config.yaml
num_hidden_layers: 13
n_experts: 32
routed_scale: 2.5
balance_bias: false
lr_router: 0.000735
vocab_size: 6076
norm: "layernorm"
tie_word_embeddings: true
optimizer: "adamw"
beta2: 0.98
batch_tokens: [16384, 32768, 65536, 131072]
Below are experts of layer 6 (counted from 0) of a mixture-of-experts language model. Rows are named router (the router's row for the expert), up (a neuron's input weights, with its number) and show model dimensions 320-351. Each number is 200 + 40 x the weight over its row's rms, rounded and kept within 0 to 999.
Before each expert's rows: "comes after" lists some tokens at least twice as common just before its tokens as in all text. This comes from a sample of Wikipedia text that the model never trained on. Tokens count by the router's weight.

# expert 0
comes after: " of", " for", " to", " and", " with", "ing"
router,228,174,222,227,166,154,242,91,155,170,165,183,161,198,216,219,179,212,182,208,212,240,175,199,156,251,136,177,235,184,137,272
up0,198,207,187,136,156,189,154,223,162,212,255,194,206,194,172,221,208,224,177,186,151,196,242,241,208,210,269,191,214,221,215,228
up1,227,178,169,188,184,192,242,217,215,200,208,151,192,244,134,288,188,178,171,192,303,215,297,200,218,233,181,222,190,186,193,227
up2,162,222,175,219,132,237,165,229,218,293,199,220,191,210,160,119,185,181,235,205,213,208,216,202,227,296,217,52,230,252,168,157
up3,244,218,111,251,320,224,217,230,228,258,271,185,194,152,166,189,234,112,152,241,229,133,227,232,228,226,142,239,232,277,195,130
up4,254,218,268,150,259,257,210,217,101,208,184,295,238,189,171,202,180,184,203,170,298,230,192,248,206,178,149,208,191,185,235,196
up5,240,217,241,192,175,265,181,230,185,187,193,186,217,214,231,241,255,226,233,221,258,224,183,136,218,200,197,232,175,193,219,215
up6,173,169,196,199,172,195,191,211,189,250,253,243,248,174,145,169,189,239,145,170,211,150,178,175,224,138,219,217,162,224,196,260
up7,239,222,238,275,194,338,195,231,239,192,236,247,209,194,149,179,279,227,218,220,166,234,195,309,241,218,176,148,216,177,185,220
up8,190,194,229,169,186,218,242,225,147,169,240,270,236,126,248,271,264,243,151,226,243,291,308,237,201,174,180,181,240,209,181,177
up9,226,128,143,289,240,183,186,235,200,226,245,130,174,200,190,238,227,141,234,247,214,187,221,234,199,233,199,216,185,175,199,241
up10,228,231,162,192,208,222,200,213,156,260,211,183,221,231,195,229,175,181,187,140,247,161,211,270,197,191,142,157,265,211,233,194
up11,186,149,230,204,246,157,240,221,209,204,207,233,190,169,259,201,235,230,163,176,256,101,205,187,178,181,234,136,237,201,176,195
up12,106,194,208,177,225,196,290,224,142,194,305,217,180,216,171,186,235,200,155,248,193,281,188,211,171,203,267,198,213,249,196,274
up13,160,183,246,129,247,159,250,209,280,263,273,226,157,231,150,259,217,222,221,182,264,286,231,240,182,100,153,35,250,247,218,248
up14,193,214,153,288,177,223,200,217,139,233,169,213,219,164,195,102,217,189,180,224,167,195,301,225,238,160,190,215,233,214,240,215
up15,212,205,234,195,215,267,186,213,154,269,243,198,279,189,155,263,247,181,215,140,218,260,145,171,191,182,178,255,187,143,221,211
up16,263,220,180,322,188,129,162,215,189,214,184,214,242,234,195,280,192,259,178,202,272,247,218,194,234,168,167,277,250,169,214,221
up17,239,220,186,222,144,185,208,194,206,153,238,186,195,167,179,72,187,215,181,246,254,178,200,217,199,268,171,231,167,222,188,179
up18,275,187,236,271,178,237,155,185,201,139,177,125,182,215,217,168,172,185,204,215,207,272,203,200,219,292,203,163,237,203,174,171
up19,283,151,216,214,192,188,245,254,128,168,233,191,262,162,208,158,253,174,208,146,189,202,220,197,204,223,101,200,267,238,198,136
up20,202,151,226,255,169,157,180,223,229,191,237,148,190,187,99,239,265,161,46,200,253,157,204,243,218,203,159,170,184,156,192,175
up21,195,213,179,235,206,166,202,213,204,168,231,229,187,191,165,223,227,132,163,214,211,107,228,227,249,176,187,178,190,228,187,162
up22,257,205,195,140,131,163,229,210,214,238,179,186,229,251,156,207,194,194,223,216,236,180,219,151,220,261,212,179,220,253,152,188
up23,231,141,167,261,239,197,203,232,259,162,185,160,250,178,253,209,254,169,206,228,234,219,258,210,265,183,206,259,218,207,199,229
up24,281,146,114,233,229,254,198,228,199,272,211,190,208,56,162,135,154,162,128,199,233,237,243,141,222,206,87,222,150,190,188,241
up25,215,186,250,126,212,169,249,226,224,192,248,269,225,222,83,204,206,185,178,178,255,277,189,198,224,138,208,216,203,247,197,192
up26,228,173,154,142,158,197,249,235,222,161,257,223,154,168,217,152,234,204,161,226,172,184,218,193,191,172,269,212,238,186,182,195
up27,213,171,226,153,187,197,152,221,187,174,197,117,231,208,170,216,221,143,143,163,177,216,230,238,206,240,187,202,244,206,208,235
up28,199,182,218,165,192,194,211,225,167,189,209,224,200,218,246,255,191,202,170,214,303,186,188,184,223,137,214,264,239,184,190,199
up29,250,134,132,248,219,177,183,216,291,243,207,226,228,111,215,167,164,188,145,177,196,154,221,189,186,220,185,212,239,221,204,166
up30,231,243,244,174,192,192,205,233,219,233,253,259,183,206,197,182,308,156,230,196,185,145,196,130,218,188,251,251,199,259,224,185
up31,183,155,193,199,178,218,145,217,244,201,220,215,192,155,144,155,130,194,160,195,211,209,177,163,273,147,193,253,194,274,199,174
up32,200,187,241,171,255,233,155,216,190,239,192,135,248,207,132,245,89,204,203,152,326,252,253,187,222,191,247,203,230,270,228,170
up33,163,173,222,175,213,190,192,245,207,241,254,241,189,165,158,243,173,195,163,167,253,173,237,197,219,262,157,97,163,158,221,208
up34,194,209,187,199,194,117,200,212,136,217,217,162,181,176,170,139,163,200,223,226,213,202,184,183,239,201,160,252,184,153,209,200
up35,275,181,253,146,152,193,261,228,224,162,186,145,215,213,192,190,183,181,150,219,216,263,258,173,203,183,195,210,203,242,208,171
up36,196,202,210,218,336,224,176,214,164,146,244,199,191,222,140,207,178,192,195,199,187,178,230,210,215,258,153,256,158,195,334,206
up37,189,227,218,205,213,247,209,222,202,233,211,225,234,210,241,214,175,119,228,134,210,129,175,267,225,199,233,321,149,202,185,217
up38,325,259,261,149,232,206,304,244,122,234,187,257,189,228,231,197,192,203,152,212,231,231,318,253,220,192,140,199,189,209,199,247
up39,225,202,242,221,144,125,123,239,179,208,227,208,201,175,272,216,146,192,220,166,183,257,168,194,219,214,196,191,262,234,215,234
up40,287,211,234,142,211,215,190,207,206,157,176,192,164,169,154,145,178,276,183,150,202,142,289,234,209,210,212,194,161,220,204,231
up41,214,223,202,114,154,200,135,213,246,207,202,169,200,190,225,239,207,200,154,250,173,272,132,196,214,122,120,202,123,212,233,165
up42,215,170,191,218,208,194,285,223,269,134,198,236,200,148,179,168,199,136,197,170,179,193,234,178,223,188,223,197,229,193,161,185
up43,234,164,221,234,188,198,218,202,210,171,169,192,112,232,259,192,232,187,203,179,214,209,208,261,201,221,182,186,212,228,200,218
up44,245,183,255,252,165,215,83,215,203,235,187,235,242,204,180,94,199,199,206,196,190,282,184,189,269,234,154,190,217,205,208,142
up45,176,171,211,236,208,191,206,209,193,232,286,264,192,212,184,283,141,209,197,227,221,243,214,173,225,260,216,117,151,219,238,179
up46,206,231,166,159,128,294,192,254,221,168,222,217,224,114,273,194,299,208,172,199,243,263,185,174,193,282,190,184,154,291,191,199
up47,201,210,226,225,225,152,214,200,129,228,264,219,200,112,114,186,177,244,160,222,203,191,270,245,189,221,190,243,235,177,262,183
up48,156,172,234,277,164,167,233,204,143,241,151,204,178,158,171,124,172,169,202,171,124,199,265,209,182,134,249,203,272,268,182,208
up49,208,226,184,174,186,109,254,216,196,156,254,189,239,235,176,182,221,249,182,180,196,238,215,160,180,174,222,97,194,221,228,221
up50,261,157,122,141,235,252,190,223,186,245,195,141,167,217,175,214,197,230,248,172,228,160,176,247,209,233,147,219,186,230,186,252
up51,262,235,173,299,275,210,245,226,229,241,261,171,207,157,199,167,203,122,175,150,273,162,304,184,210,232,96,201,213,203,159,228
up52,230,216,166,215,204,191,170,221,159,133,266,196,230,221,245,136,253,144,146,160,259,181,233,205,235,192,166,262,283,192,162,151
up53,216,190,214,278,231,181,218,206,169,211,261,181,254,174,146,243,169,184,123,197,265,222,225,146,209,214,236,209,251,149,144,208
up54,230,280,217,189,200,183,187,214,181,231,202,259,206,219,174,230,137,176,223,148,247,172,195,246,189,204,144,213,257,137,192,194
up55,237,138,265,164,221,265,158,223,276,202,229,249,177,126,160,179,154,201,181,195,235,183,250,174,234,152,156,225,191,130,192,49
up56,207,205,196,205,174,234,340,223,268,237,214,220,170,203,121,196,199,151,184,132,234,244,235,225,201,189,179,161,257,234,236,252
up57,267,209,151,179,181,209,143,234,199,229,218,178,231,221,243,234,219,230,226,270,164,198,219,223,212,173,194,154,187,266,234,218
up58,180,146,224,158,249,233,183,200,269,177,224,89,155,151,206,193,168,175,179,166,266,188,170,187,203,201,180,175,177,184,219,233
up59,219,164,205,269,211,233,259,241,201,203,205,194,234,173,198,227,169,204,172,198,204,189,216,136,236,187,209,256,209,186,178,232
up60,189,226,233,129,175,153,185,200,171,280,205,243,166,143,123,197,185,223,181,148,273,253,317,225,202,125,242,168,354,207,248,248
up61,272,281,206,158,222,191,245,206,219,172,222,225,183,267,271,225,211,78,199,172,196,183,202,98,237,186,197,149,209,210,191,188
up62,221,188,203,191,165,104,214,256,197,202,197,232,194,193,184,154,256,181,172,145,231,246,193,212,197,216,185,151,203,171,181,206
up63,243,204,245,211,215,129,236,234,211,192,228,259,205,177,214,261,152,198,132,158,200,172,185,249,215,191,212,166,264,117,233,274
up64,173,233,280,183,158,176,259,230,231,206,217,197,243,212,208,215,174,161,173,133,197,265,239,215,222,264,183,217,234,220,202,213
up65,209,191,167,239,114,168,196,222,118,157,184,226,187,219,222,196,222,195,231,156,248,187,182,209,215,289,167,268,205,270,196,203
up66,201,255,123,211,172,187,233,199,241,140,221,158,215,154,270,243,184,204,245,198,178,144,291,229,235,238,172,225,185,271,216,185
up67,196,195,165,217,184,179,189,176,194,160,197,242,220,204,153,288,168,170,215,239,207,253,321,219,178,162,167,228,174,206,196,134
up68,229,197,193,174,166,145,237,265,198,184,183,171,167,202,195,144,217,108,140,79,184,196,259,209,206,239,131,132,202,189,166,224
up69,198,245,181,182,207,205,190,223,229,184,265,140,274,200,216,229,233,150,233,213,117,203,172,206,210,263,242,204,157,189,220,203
up70,201,169,163,244,219,151,222,201,200,211,216,214,185,183,230,183,284,257,162,252,153,224,242,205,197,193,183,219,236,244,273,172
up71,258,230,239,227,222,227,260,221,163,273,231,194,173,159,140,234,213,112,187,209,229,190,207,163,181,149,173,196,209,204,201,258
up72,256,209,193,242,182,311,199,235,147,155,214,242,245,147,120,287,235,237,132,186,181,275,170,251,210,220,179,231,100,217,247,189
up73,173,198,194,182,221,229,236,216,185,258,192,197,223,198,124,207,244,168,128,264,266,208,218,176,221,187,124,147,80,216,230,188
up74,176,186,149,219,170,191,250,241,232,167,222,186,166,177,131,303,180,149,168,241,205,226,233,185,241,161,199,164,222,109,212,215
up75,210,207,167,264,246,168,148,225,166,198,241,229,180,185,192,206,169,224,243,166,200,206,206,206,222,216,251,199,202,185,186,174
up76,165,197,243,212,224,182,283,217,180,218,284,261,205,123,155,235,265,187,184,139,166,188,141,204,203,249,197,257,151,147,197,291
up77,249,242,230,231,233,276,171,201,176,190,226,202,157,188,177,201,229,252,199,189,202,247,244,193,191,170,119,193,218,233,223,207
up78,224,258,180,250,174,198,217,212,197,168,172,136,189,190,129,151,134,170,222,213,173,217,218,236,200,165,112,137,176,198,237,195
up79,222,174,170,233,174,194,220,275,191,177,245,155,172,251,108,263,116,143,198,176,187,179,187,165,217,213,166,250,188,163,206,89
up80,206,222,219,215,345,267,234,227,218,208,204,168,126,214,168,207,186,268,145,236,263,258,220,251,236,182,109,188,162,162,236,245
up81,220,238,250,143,275,208,175,213,221,140,168,247,155,131,139,188,149,224,204,198,226,186,198,191,214,224,217,209,164,208,256,225
up82,214,236,211,212,248,206,219,213,192,209,233,201,202,258,158,250,211,151,178,160,161,222,191,207,204,186,127,170,209,201,245,245
up83,222,172,149,255,198,193,196,225,217,152,195,183,183,213,240,167,197,144,229,205,167,229,245,298,199,185,241,200,218,187,208,185
up84,211,172,197,317,224,199,197,206,202,250,218,169,240,192,209,146,237,179,100,208,236,203,187,196,219,189,121,214,178,260,206,156
up85,248,236,261,196,179,124,212,218,273,186,206,192,254,223,168,240,183,209,177,248,152,259,228,250,215,144,220,217,285,214,227,180
up86,104,194,151,197,222,80,190,207,252,147,219,140,191,160,207,250,161,193,147,199,176,189,210,211,205,181,158,304,223,219,175,254
up87,173,189,237,187,181,216,185,213,165,269,170,127,249,164,194,164,258,127,170,246,266,236,192,216,198,225,236,216,238,287,162,188
up88,208,223,147,254,225,272,241,228,190,198,229,161,242,164,218,165,241,166,164,216,227,213,179,159,225,222,190,180,166,189,163,227
up89,251,243,162,156,212,236,181,226,197,201,264,183,272,156,162,190,220,145,209,183,217,173,243,270,209,212,189,203,220,264,193,246
up90,209,215,161,259,176,182,181,218,144,168,204,150,231,188,204,143,190,246,138,210,144,197,187,196,227,213,268,193,257,195,192,156
up91,143,203,185,226,237,191,186,209,210,148,210,200,186,149,194,234,150,243,154,249,222,206,222,160,218,224,201,189,222,234,225,117
up92,226,202,179,200,202,245,235,239,152,145,286,212,224,214,153,244,100,159,216,116,190,215,211,244,192,270,217,214,186,125,225,181
up93,152,155,174,142,209,216,203,225,210,222,204,197,205,240,141,207,243,213,152,212,180,282,214,198,225,138,239,195,159,227,301,83
up94,241,199,153,279,161,217,218,235,202,229,233,175,212,238,190,206,185,177,110,167,216,193,218,179,222,203,159,243,197,233,219,210
up95,257,192,225,182,155,191,130,225,116,258,227,238,237,169,119,259,180,134,251,144,189,140,263,208,205,214,224,197,222,214,332,219

# expert 22
comes after: " |", " the", "|", " (", " a", ":"
router,247,171,244,123,210,196,229,218,115,91,145,228,116,96,230,242,158,163,240,164,173,115,155,254,132,181,188,202,171,179,204,132
up0,199,191,190,239,205,247,203,265,221,198,197,173,208,199,177,192,198,179,196,248,245,295,174,197,229,261,223,166,254,150,182,159
up1,196,207,218,222,299,190,286,230,149,203,198,166,198,202,173,214,208,187,189,232,203,234,212,251,217,190,156,196,167,265,182,203
up2,101,153,209,180,155,216,192,209,209,173,221,196,266,210,256,222,178,198,117,147,197,221,211,223,222,148,169,89,189,270,225,166
up3,191,198,189,200,193,201,215,280,265,235,259,239,125,183,225,184,150,196,210,198,238,135,186,212,192,287,132,144,208,194,184,139
up4,223,248,244,219,194,238,171,224,210,178,196,227,147,184,193,187,222,253,213,211,191,203,158,235,206,187,224,232,258,239,190,200
up5,177,290,202,193,173,209,199,196,217,183,220,165,215,142,234,228,255,273,153,182,196,207,221,228,229,323,205,206,194,262,211,192
up6,194,203,258,175,210,251,258,229,178,179,187,217,299,199,218,189,200,175,121,174,231,290,219,183,237,185,175,199,109,177,191,128
up7,217,216,197,213,164,182,243,207,179,259,246,151,259,233,245,200,218,236,202,170,197,308,214,212,221,184,195,225,216,235,223,303
up8,210,184,200,211,240,238,157,199,295,143,157,249,201,239,237,201,263,189,184,230,187,228,254,206,209,208,232,240,159,293,234,185
up9,257,172,275,253,233,225,210,154,202,228,233,223,192,223,312,176,127,202,190,211,307,204,228,221,196,179,281,176,204,195,185,269
up10,146,190,319,200,264,229,230,223,208,241,238,245,206,168,179,167,271,237,135,255,167,202,167,215,217,209,244,135,123,254,198,242
up11,216,263,225,168,205,258,329,240,220,269,246,230,275,148,175,212,248,251,255,231,205,192,168,184,214,200,196,109,175,179,203,188
up12,234,213,175,198,179,229,224,190,244,327,255,163,149,254,220,206,219,189,193,184,229,213,211,242,200,202,124,178,150,237,209,151
up13,208,137,234,178,223,245,196,224,244,184,211,220,207,203,193,201,171,257,184,186,220,210,293,169,220,220,186,154,144,191,198,213
up14,257,188,190,153,178,220,201,213,168,199,176,133,224,123,213,229,184,229,209,230,210,227,207,181,229,163,129,254,170,190,174,208
up15,253,159,245,203,227,146,188,191,203,198,180,224,205,179,234,135,165,224,143,171,237,195,253,227,233,230,221,196,272,172,172,193
up16,184,265,209,165,170,163,214,195,212,187,219,185,232,213,189,172,208,212,167,177,184,175,159,137,208,258,176,278,181,174,179,223
up17,189,195,206,199,163,258,231,213,220,117,200,194,247,192,134,242,235,150,180,207,229,211,206,204,224,208,197,202,226,168,191,203
up18,178,283,229,173,249,210,156,221,137,272,226,207,204,223,169,217,161,185,169,126,207,178,161,246,211,206,150,192,187,251,221,209
up19,222,195,144,206,201,216,220,264,183,180,217,165,197,215,150,265,141,178,184,125,292,201,243,136,256,201,181,288,229,230,234,183
up20,228,165,227,265,118,136,230,210,262,267,197,159,219,136,238,180,231,191,213,212,205,211,224,133,218,250,235,266,239,186,157,187
up21,168,158,175,218,210,275,305,309,231,241,306,160,173,244,208,209,178,134,186,246,244,218,265,168,218,203,246,279,189,152,224,180
up22,154,251,256,151,272,196,227,237,193,155,224,198,232,184,187,224,253,213,238,164,188,210,180,123,225,265,239,201,174,203,284,199
up23,200,256,268,239,191,82,193,199,97,175,191,211,214,165,205,262,191,195,153,97,283,190,182,203,244,182,232,197,290,267,168,192
up24,157,150,239,181,236,285,248,213,212,172,193,286,163,221,181,177,295,187,163,206,176,160,123,144,236,214,146,167,171,185,277,147
up25,217,248,257,181,190,172,200,260,246,162,203,249,185,136,148,189,358,224,141,233,170,215,191,177,222,226,180,199,155,217,191,38
up26,252,226,198,229,245,254,174,222,201,191,215,89,262,197,235,205,184,275,194,211,222,240,221,221,246,209,189,253,153,225,150,237
up27,214,187,181,189,247,149,134,225,191,239,234,183,199,253,231,250,201,234,206,183,227,206,192,172,229,195,155,190,236,202,195,207
up28,171,238,300,231,181,219,221,223,217,253,236,209,190,130,174,182,159,182,161,186,219,175,214,213,222,201,187,212,166,156,156,202
up29,222,154,272,175,188,228,219,205,171,193,226,134,173,183,134,210,230,215,186,244,202,196,180,286,217,212,185,176,211,235,242,144
up30,206,199,217,189,201,215,153,228,176,141,214,162,205,185,203,236,221,188,143,153,166,146,150,231,199,221,179,241,216,179,204,258
up31,226,224,239,230,266,87,149,215,217,230,178,182,233,191,237,210,329,240,196,139,186,204,200,226,191,243,150,187,214,229,196,185
up32,186,228,215,225,258,210,259,222,190,129,200,163,266,149,285,207,143,174,207,95,289,207,203,141,193,210,220,212,190,224,218,228
up33,207,153,272,181,157,262,195,234,177,267,162,245,278,174,117,183,226,101,167,241,247,256,231,147,239,218,193,213,190,190,186,160
up34,199,165,217,226,129,198,287,310,176,219,281,178,142,222,196,171,210,226,160,185,222,177,218,221,223,293,165,216,155,207,166,207
up35,196,217,189,223,198,220,214,211,204,145,220,160,220,180,263,175,159,234,216,136,189,231,245,177,231,193,203,158,229,240,214,308
up36,189,207,332,223,174,156,249,266,273,200,206,172,256,160,211,138,207,207,157,202,215,264,205,183,227,233,184,208,198,202,224,129
up37,222,207,307,214,191,193,244,222,242,262,204,187,218,209,130,237,247,254,123,222,174,247,236,247,245,215,90,147,196,258,236,201
up38,139,201,157,197,222,160,196,251,159,246,223,221,177,200,231,239,192,197,204,212,214,227,264,216,199,238,192,245,225,149,195,232
up39,233,185,155,195,223,201,236,211,207,211,190,167,167,228,226,171,221,228,193,213,228,193,222,262,240,196,192,203,176,210,151,279
up40,132,166,143,215,235,235,210,228,185,206,221,215,216,168,163,274,102,218,130,193,168,193,240,188,237,162,197,200,241,212,232,229
up41,243,129,188,252,118,230,167,243,241,148,217,220,243,129,222,184,152,88,198,182,244,145,276,164,223,232,193,251,212,211,171,148
up42,236,234,160,235,213,243,144,241,234,198,207,224,226,189,190,191,308,152,197,264,206,201,230,157,230,142,163,181,184,230,184,240
up43,234,117,215,224,208,209,178,321,242,195,198,267,202,116,193,179,179,197,137,179,245,198,223,152,225,217,168,161,163,246,229,123
up44,187,153,211,213,212,153,184,188,189,218,237,137,199,193,217,238,178,215,200,220,239,237,240,284,257,142,232,254,187,217,271,255
up45,234,184,201,230,164,206,144,215,184,196,208,232,166,157,178,207,319,123,169,77,187,170,235,212,205,277,197,170,173,152,153,237
up46,161,158,179,227,160,239,189,191,228,292,228,129,203,237,222,211,234,139,184,203,253,164,184,211,220,201,223,208,223,227,238,196
up47,237,268,165,214,182,89,199,233,159,164,256,209,268,169,159,188,190,152,145,139,252,203,210,237,227,195,148,181,196,289,173,190
up48,217,178,259,221,220,177,201,223,176,192,198,178,226,187,177,168,92,141,245,126,218,183,248,199,236,186,196,267,134,174,254,236
up49,127,232,263,195,200,213,219,231,186,242,218,225,221,158,236,195,203,240,136,138,199,265,191,156,231,250,175,164,204,215,246,158
up50,176,192,248,117,240,193,144,200,188,156,205,217,301,265,184,162,146,169,215,171,208,217,230,173,202,182,217,216,178,161,252,201
up51,207,174,242,225,206,179,190,208,169,171,205,181,278,257,182,231,152,152,142,190,207,204,268,162,208,206,258,170,177,156,210,185
up52,274,240,152,227,192,184,202,235,207,192,206,109,162,251,141,200,203,149,153,207,297,243,236,242,249,231,128,178,206,224,142,158
up53,143,244,190,254,233,181,186,179,209,196,179,187,232,159,98,261,240,174,183,188,249,236,294,221,233,164,213,229,199,284,259,198
up54,188,271,178,314,226,266,175,201,226,231,260,75,265,182,215,206,207,197,184,158,163,188,219,248,230,183,128,197,270,186,187,163
up55,278,198,190,182,147,135,225,249,152,182,259,192,311,152,195,222,143,138,210,159,212,232,208,144,221,194,179,229,253,216,210,175
up56,146,197,210,213,191,255,242,211,208,169,194,175,297,188,191,196,207,143,129,258,160,224,205,211,226,132,156,177,154,250,160,171
up57,226,250,198,197,136,162,207,197,143,205,187,231,174,136,160,257,221,185,191,223,272,176,233,174,225,183,250,204,247,215,184,209
up58,188,217,178,195,238,171,189,215,233,122,218,200,248,128,166,198,292,145,157,224,174,196,226,242,241,192,222,209,125,316,164,158
up59,261,183,154,206,221,259,243,227,178,217,213,127,173,167,166,210,209,199,238,223,165,179,123,232,199,193,198,261,226,284,227,129
up60,205,166,190,247,234,196,265,256,220,177,219,196,204,178,278,173,173,255,169,142,208,203,194,193,259,162,220,170,240,172,155,233
up61,182,244,229,191,156,227,244,264,171,216,264,84,203,170,206,172,140,208,172,165,227,194,197,206,230,272,175,187,176,172,172,234
up62,250,144,244,210,256,196,290,222,197,182,179,183,227,194,175,150,223,135,171,218,258,214,175,158,220,242,199,82,205,136,140,180
up63,227,215,165,192,267,211,209,227,198,185,259,238,208,187,221,181,217,229,122,203,271,186,245,193,193,256,138,208,231,232,259,198
up64,251,159,200,294,148,130,198,188,222,271,264,214,120,146,191,225,63,192,146,195,224,230,236,240,197,273,237,228,217,118,173,226
up65,200,185,283,228,241,179,266,212,145,160,165,177,279,227,194,177,213,192,155,231,259,278,262,156,224,273,137,136,155,167,209,177
up66,307,161,219,250,204,244,163,302,166,279,214,195,214,198,143,228,114,124,188,180,178,198,223,201,258,200,201,206,183,193,218,176
up67,234,266,199,190,172,194,189,231,204,139,160,173,209,212,160,227,316,193,132,243,254,221,135,196,220,192,177,185,189,200,128,219
up68,211,203,208,186,217,246,236,216,154,189,235,166,175,187,157,219,191,155,195,156,212,225,287,255,192,228,226,201,242,241,215,256
up69,263,257,221,250,284,196,237,249,164,182,207,225,214,217,166,217,285,202,107,86,212,233,226,209,233,172,109,181,274,184,177,186
up70,169,177,230,194,146,130,207,204,227,244,208,199,181,172,158,249,213,218,195,226,179,211,298,194,191,187,268,173,178,139,198,167
up71,182,198,287,226,208,150,243,199,227,159,277,210,269,157,93,232,205,222,281,178,252,209,225,140,221,196,240,192,193,205,229,142
up72,256,240,237,331,242,235,221,192,230,183,179,204,281,149,185,233,191,174,190,170,244,203,210,141,230,249,193,225,199,191,172,189
up73,103,195,167,212,211,178,174,212,148,191,192,163,184,195,164,225,188,167,179,187,227,143,154,241,226,200,149,243,193,233,273,204
up74,175,206,139,196,154,154,117,210,268,271,184,235,218,255,244,199,209,229,191,221,210,191,188,189,216,235,195,258,193,170,222,260
up75,195,194,211,157,208,240,212,316,159,202,211,264,238,84,159,194,183,206,188,238,283,223,190,179,228,176,231,137,187,181,187,186
up76,226,159,163,242,204,173,168,228,216,205,230,243,184,144,261,265,198,136,153,287,145,177,168,220,212,209,222,260,155,157,197,218
up77,205,126,231,255,205,167,207,296,154,282,224,255,226,166,178,215,178,227,58,220,198,201,235,241,240,219,195,137,207,220,214,262
up78,235,227,180,228,149,274,306,217,196,283,258,213,248,198,206,250,150,239,207,204,203,247,250,206,202,247,201,228,134,218,225,175
up79,183,126,186,197,247,203,249,189,234,176,230,230,255,174,185,156,102,168,135,153,206,199,215,173,215,168,177,144,204,182,212,179
up80,126,185,213,182,223,74,215,205,235,173,247,231,170,194,175,267,285,242,214,238,212,221,277,233,199,218,180,225,202,299,244,184
up81,241,266,225,194,231,200,193,259,229,176,221,255,177,343,247,287,165,249,119,246,179,166,210,237,232,210,194,235,189,257,242,229
up82,180,138,194,308,221,157,257,199,184,276,271,225,190,196,170,275,167,153,168,178,214,267,250,229,201,253,141,254,161,106,245,227
up83,151,241,339,183,179,239,277,205,189,187,306,209,174,222,255,180,182,232,166,221,234,241,190,204,214,263,167,206,119,136,207,176
up84,198,236,189,199,212,205,308,203,211,209,297,212,152,181,198,230,256,199,224,218,202,205,186,169,183,273,203,234,287,268,252,256
up85,273,233,230,179,178,219,246,195,224,185,223,178,158,200,220,124,197,143,210,221,176,160,330,190,230,230,189,230,135,228,220,193
up86,170,108,230,287,290,187,216,221,111,199,239,210,222,245,244,234,182,232,214,204,201,258,225,207,215,263,182,223,213,194,193,199
up87,143,141,208,218,182,165,124,284,254,246,243,217,183,185,214,193,256,277,216,194,237,199,184,245,198,252,102,195,149,265,213,177
up88,222,184,245,192,207,172,216,204,131,186,209,170,218,140,187,187,146,208,140,102,218,188,181,129,229,190,152,215,117,161,180,278
up89,218,192,188,215,191,233,245,270,238,121,220,232,259,225,241,298,155,156,191,217,243,234,211,243,222,197,224,215,217,224,194,172
up90,171,261,153,222,283,217,184,229,222,187,238,192,153,173,228,238,214,241,208,194,225,189,253,201,195,160,140,244,235,226,232,118
up91,233,248,218,218,179,254,172,207,174,181,185,128,251,237,224,195,139,260,225,180,307,235,254,163,218,217,217,166,147,205,258,187
up92,145,175,234,269,204,238,157,183,242,240,175,181,205,275,155,182,168,232,251,192,177,165,165,200,203,240,216,192,186,188,209,206
up93,205,235,190,247,181,154,215,241,222,225,203,173,220,127,197,219,116,244,218,174,243,245,166,166,236,222,208,185,286,199,151,214
up94,218,178,269,159,201,186,262,187,146,144,202,148,166,249,105,274,176,205,178,210,194,256,140,234,220,195,221,172,200,182,252,237
up95,98,214,161,196,279,244,108,236,189,158,205,154,304,214,122,268,200,252,156,222,157,250,203,194,211,172,151,235,179,219,220,200